config.toml
hidden_size = 128
normalize_top_k = false
balance_bias = false
train_tokens = 305800000
max_steps = 4667
Below are experts of layer 4 (counted from 0) of a mixture-of-experts language model. Rows are named router (the router's row for the expert), gate (a neuron's input weights, with its number), up (a neuron's input weights, with its number), down (a neuron's output weights, with its number) and show model dimensions 0-63. Each number is 500 + 40 x the weight over its row's rms, rounded and kept within 0 to 999. Numbers have three digits each.
After each expert's rows: "comes before" lists some tokens at least twice as common just after its tokens as in all text. This comes from a sample of Wikipedia text that the model never trained on. Tokens count by the router's weight.

# expert 17
router:533536489559535515523520501525530519461563504495574512513528481561536557498498563564535490542584512553576473541533578542492592432469582465448495512532527561548504492575499506486498488519448436
gate0:547493509604535405523536484449376508516465526476480445445496503563494587427433547551531512499446550462534490498483450541454516492541515447496442485472538519550548499543546477516453455488434504
up0:471502524448526457537463515502539505412550489466453485449476615482456528518547454477559525467478497533507493499481470552500475472446486495478502553461568468438448447527465433484542453472498431
down0:537500586521469449503551472471531476469515483408541441466528514479493492599506526523473471567499517550534536546502581477558506534580519473500427463477477477455448524500480528530554507461508430
gate1:565520529463559532577413544506584456534543513529496555500557452519441529502483474576461478512497467504504450451474525550590508553476572562569497436563486472507495499545510472513483421469459463
up1:437529456525508506467497511514460546439518516504510498442463540494385503536498513519503517427481519483572470515465546507511529527465535493509527514459546584518509516499449508456441482504506539
down1:593548541513540480521519545524573433506604460411596494477526470494503504500476571547485528469475500488525534479486492544590462570479454512424537449521557492490475440444514519463532566547489556
comes before: " the", " be", " a", " his", "ing", " to"

# expert 15
router:567499473537488470517571555500536507501549530490520560468489462584540525529545540543562409543503530499500516531455528537458558414478620470428528473521547540513529513528510525518521492509438486
gate0:570469424474556429468535475483485480476512476487545502577517507499503446392466498550519505520516430517498482466495500471517443542501484556449523500512528518559511526573499428446503426514490512
up0:465518474402489509506500573487458563443504471470487483578575481444492475522471529492543457426476471539486532496430521543452524472473501475505514464513479541458549532489502479479496490478402486
down0:480504475472530514437516499504482505521516428484474619587514466435477527398476518473519501496547495538554485492489473506470454475534522570533569482507420501458470495530472493486494476562493443
gate1:529589432504470525525512445473558512491523517495503541520518587501489581496451568491497524498554504474535493473471536555506398528461545486504490486487497538530438514471570529554539575553513526
up1:464505476493505481504457486484448424531531482490463487531508530502439383544500462529490538553487520546498600526461530449486533501569527446514513536536491454471553475614439498444493454498499515
down1:463552495535515495491465474506451446474440534481495509565523504512460497534478481462502489505510522496468402472465495493561441547529535460465519476558385478498561465566497439492458423458492432
comes before: ",", ".", " of", " and", " in", " were"

# expert 3
router:515541491522536535500509530498561471503554491505437569484504505537537496560539546578561502552502615492487497540475529553496547473500571470499539422565546531450495513569472484481586484488482467
gate0:523501539499576584527494536504527547519484471527429470468450520473467444499452511617450465461512550555424518568505456506521498459501522491490592561513547505540454503543526577450500512450523442
up0:540446542515493444573397527503423479503477514545503552507494434500430450467460489468475541486453473527474528497489491514540470443601544458490531512511504539568511534523475478429509490521408543
down0:495517505505480505536532521483562474538486546544472528559572443568487479500550419416484522434468528509457458502471481495480534548475432434496537486520523517576555451531487566555528413568496535
gate1:459533494570503462588504509444498528489535507506514558470539509450489568518553401471544520558461509463450494543544515464539546517514442418513522506532525509493465488519438484476489498468445474
up1:513513532490479503508556526428449455466495413481583491495494492509552472476492469464500495478456515515473405478555502516517482465510545552544499547481485505455514428482476479554542476489422512
down1:500467495519485492468494600521481510471582428519510433534459502425479472489504504450512460474571491496482526452577444571473461436485449536510468455504481476559519492507517396514527503456500479
comes before: " by", " |", " to", " in", " States", " with"

# expert 2
router:499536427532489557538543503514533483438563512594468526500525435545504529559562538591532472543521526520505484489492530532446533520513506438434488502528536589481485512556562508564517515529481468
gate0:458505496494540508499538551465472461523549454490551502532510532478482543418550432487514581493554514490401481521540550509468438447498598447447565466419576538503475541504490506530464487515491514
up0:501457577512520491506518540483501471519507512413461540507511516498452532537461513477499487542530525562510462473467488449528516453437464493466485493585491451473460400509516533457472450537400485
down0:501516513515521487464479489546558570488499498463423484544480468491498489584485441504455434503425484563481525432487440410556558504505517473453533517507553501479521453561440558434548536451494547
gate1:518501526562509439519524493477484545520449447472473478482485559502538515508564588524532483453500498472460519531507552504503517474584556498469497509458532453527508469544523532520562538601547490
up1:502485501471431549493476453509578473509532587469531467518519475596492551516476510571530501505587537527503488474486593476473458488481499491556526455546401501574430499501474590467472507533489473
down1:514446551564524484520491505502554552460516489529489469529572463445477488480476578494534519483574494518547565547444460484461517489541449541428539483512563492441472504462448529421544462464488523
comes before: " |", "19", "M", "S", "1", "2"

# expert 12
router:539547465560516534542532512451553504441549547561477538463547488558543554546525540559557459555544540518509473542468549562461556453522545426452460470550556535490546518553548513523542521542456471
gate0:512518439463531579570473469575510495488465492520580527508496480590436492581439510476455516476549525503508537524433510551514498512494492457469474483475562508468512452434485494551536454499524488
up0:515505466456497463517431484498452513511579454465497584494568459540525532499479503477480511436524512577347567500483457508484521587485507520434513537524545501492481441506470474507461473511543509
down0:492417608422478508466481548507479464519525565502535530474509509526459455407509499562543477480435502472536483444449504461447447517490458475453503458523518462493538531470557514469579512485555521
gate1:582494473562469490505534506436536462551547469474468415511508508499522533519504547501451505504501460545495504484542508541564566526532501511524567524433533480581479537599475457387554440479486556
up1:479517451546550498505488440516440459577531509474471483506513492550432493478493450443473478477497497560468518516435552532546483459483548541516496523517522518509485543476534489460459589466483448
down1:458472484499444532508524494459522509512514491531517555479465528489462527528494521477472577508554441576455527483511475539541462528520570573488425529502503540592436425516566449493571510540547499
comes before: " |", "–", ")", " ", ";", "%"

# expert 13
router:554505473563570493492512522414523503457561505535440491485541438547584509526527519538529470517540536512504533498509556560506543440476511446438482497571568526463534523514482477495519555540478466
gate0:542508515478515450505597511551535520436590474518477497513509463568472480524444562453493525519580481571526528466545494519504430504539540473546517492490569472489567466469487462449494611555537462
up0:519482404530413532451435500524500596504453510557465583484473480480592458542456519543489472544564508435459523473529498552440483444531447540472503501504529560491524537481477522476463422502518483
down0:526513509480448470510548523547503477456492537562541465511524499544523513536567527513503442522505459584566503539517539511443485502540573442564482477548548480497505527560500506517528523495466473
gate1:499534462575490482491476477456513458501502489527528452517499442525469450555434500499533546484467467509576510487436444495504466530501565504505571445506493480518506465510572506534467546477458439
up1:479537587506620485512451521486459540448542506531513489580501510519432496532544497493446437458509437477510544518439430462456519488523536541555464459525487526466470541458515531528515459521549465
down1:514523442501508479468533471501505553476469552514523425372458422489495483493458433460470544475535485547490536515502502538424470421432473488484487468546487482511446445542547501525452501500478474
comes before: " a", " the", " been", " an", " also", " not"

# expert 20
router:576574504530523506531551569428544462457581511485524588454512509540571574566498565602528480555510527459544531504521557581517492469460540473503476451539515539500516515517558545558509505553508452
gate0:616489471562486511488396434410571515541472497474504546488475519516559540523501514533533524496482510517501512515471537537470572523488459521494501498416460521496533561511507444504441550509543458
up0:550454437468545463488607539560569541485462540490494460566547533536548535523502538533535528474494469506467567451468470495497515497575423534492474470485535495461463453524497491523396490576566507
down0:514360565496534472475473483562504532544437466509469472458519507523584445481605528548570538438459520509484524516518493578460549476494464505454468483529510555405544460578463449523449474505424547
gate1:615549521495528496508583480450521533459507486473500458538492538468500530481521479516420473568531529486493501473477469537476442451469435522518492548543504468517526466397507529483525479530452518
up1:576523482445542568509525448522496504484506451527544461466534467468523518484528439432484530525567491491558437455487501565460517486530512495514505504494431494504489477433477507468496527509436451
down1:532573505586525461464575526541491542523474482401448465498493453463513534489493507449463489455482525515466520493540490511506382527536479565529542503494507507527515555480608412490495491504483487
comes before: " of", ",", " in", ".", " and", ":"

# expert 19
router:551553496552522546576572521499542500467522502552508547458549497536566512512540567597527459530529497519533503534510572553483571529537526438444488483544558505503506509523565541503512573571496452
gate0:580615462547445465519542556550455467408577419507510534485530452523442532509474546566522544514476490505545461528482482531527465489515555492487514542450587528566488503521532502565404466456477502
up0:484411565494576476522492517525534517588467500524569493507493490492525459515506418438459495534486522511423519502524489508489526471434442485539508505557461495446536510490476471454582535515526578
down0:493494525537539503527495502556515505529475508523577539570536455509454471527555555528486492456546521484498572537615456427521456538471537478502529582474540515459455536548519491461491539583439531
gate1:409508589534481569529531505538496527504535556435463448548549495452504536451554535484542502559523446477568554519546564544465563500474518454467503488502529501548426460509499532438610481475513504
up1:556449488480489532541484512527573499400463486519541566538492480562550531413510495501547471571593517459582473500504520453436487511544456530461452515517432459510438473569439496529531524529488538
down1:482424479506512457463476427471517451545510465477465482561527511532507485476487550496532484475467458492451508528519467524570485518529489466559512494473507509472471529489473431444570453409446600
comes before: " was", " is", " |", " he", " had", " are"

# expert 18
router:506586471591509520516507496494520488473537507600507510430507474556507546515526530571557517567518564513495478530485557569445525467526498432493463494524552507489480537517583497568539518549466494
gate0:553577504394499492481504488569511489522482508525513475485517554510458490479461454512452498501406491522517510498483575482541466407525528448521504538504584476557484476485561496477461518486458500
up0:497475481457550406474565463535461462421454544470530486459524477465472506495521522577514516404448564461487489549489489481499505494503477511582459508498456445456440493498482508497483443509554404
down0:486533503481451525484522435550480477521504457430461534494490554507516449528503565511444469536462507539491494522475447550526524495485419565494522486497544451461511492449451471479513522586523457
gate1:545578455526468533522452469481480579476501460461437538484441542439462585498500519516447518589487556539479463527573504466520514474576477466547517579533559472468449512554487491496469504553521599
up1:572568532441478476483444511529572526475548481456431504479467476531466549494523527571463501597484566475557494487539554507514484454520460472502486529467509505568495535489490500451467504485490585
down1:550435482448474503486568467491532526511436439498508595533531475509498464526444545502498485569513538493490489459483524517517511527495511538481551474464469522507506558411465424489428477451504510
comes before: " 0", "\n", "0", " 1", " ", "1"

# expert 5
router:570505447564566555526519538484525457456546527520489524483534469531555507572507561509526451545543517488525462516502558562478561401499514459454447444541540526535497500545522540512509541568438519
gate0:594509493547443509549515496490439499473545487547467547498511456436509429455425503461575550470427504486524475495475509576513469537509540454489570508509560484522495541536488453537446512477552495
up0:409435546497579470536515460504579467455495473489474462550495488519542525541500568507510500500554479523489580528479501467458495434469436507545454501532495442488541489479530458532496450473468515
down0:566463526457531520482488438524506532492517517537540571516494560506582521501458506546529522543506468531533519465477510562436533562513480404519542501503529420495515518436486520479441465450493567
gate1:500487423518575561518468574554530529525545469437517502511548455560493411459539501468532436545461512495551492511529453507482516397501492531492492516494550523476482501469512450469523490494467509
up1:538537517549471491473535484506430517549374471520418484531526522411484511483444498590452523438493497541503474496502530507554496492473497476512523472511431507503499402525538501518544492477547449
down1:552514517507510416541468491504527589526520506497443528527494513470481530475525563546560484504489429453548495519510531573619453486393531504572476516491509481551518538574559518556529514521497457
comes before: "\n", " The", " and", " He", " In", " which"

# expert 4
router:603505466528541525557521482482530521480520519550485502491491513546542531551564522576586455538491508523522469567470522562488527439523503438472457504543548522455559523523527514544536493546444501
gate0:532488496549570484536493493447524530527553502488460418468477507566554504467489481543452477499559406566511559482467444472474448449420467520485412545508492552481525544515529468461570475572479484
up0:515531513472513525470499491558501477544515580426518495489461468522464552455538426512540484522517469561541536593513462534493508549553472464467501505442483581568506520528464493387532518453511512
down0:519448498442583513507456441493460525564494503539484507511436427564440535450470448484520485566493529541504475482456471538545562535561489387496463499501572469520542492476530455518493516464474512
gate1:498636481447542525522489368451474425511465573502551477477552494511499464538565519449514508556578550517502524535564501506501481474524529474480505526502521461508521547467479479504563471474476546
up1:518488509536476509496595587481510501509512502565455508454473502452498561456494559548438481525475539510490478439415462521474546488484433515500510545504441465488521479490448499424502466534519544
down1:536492436483544494525608478437472507440494503492465444490540462409450531428478513552471502546494549597458447457458541526504491483419524485492528482506487466490479497461488519473510545474429537
comes before: "-", "|", "\n", "==", "The", "==="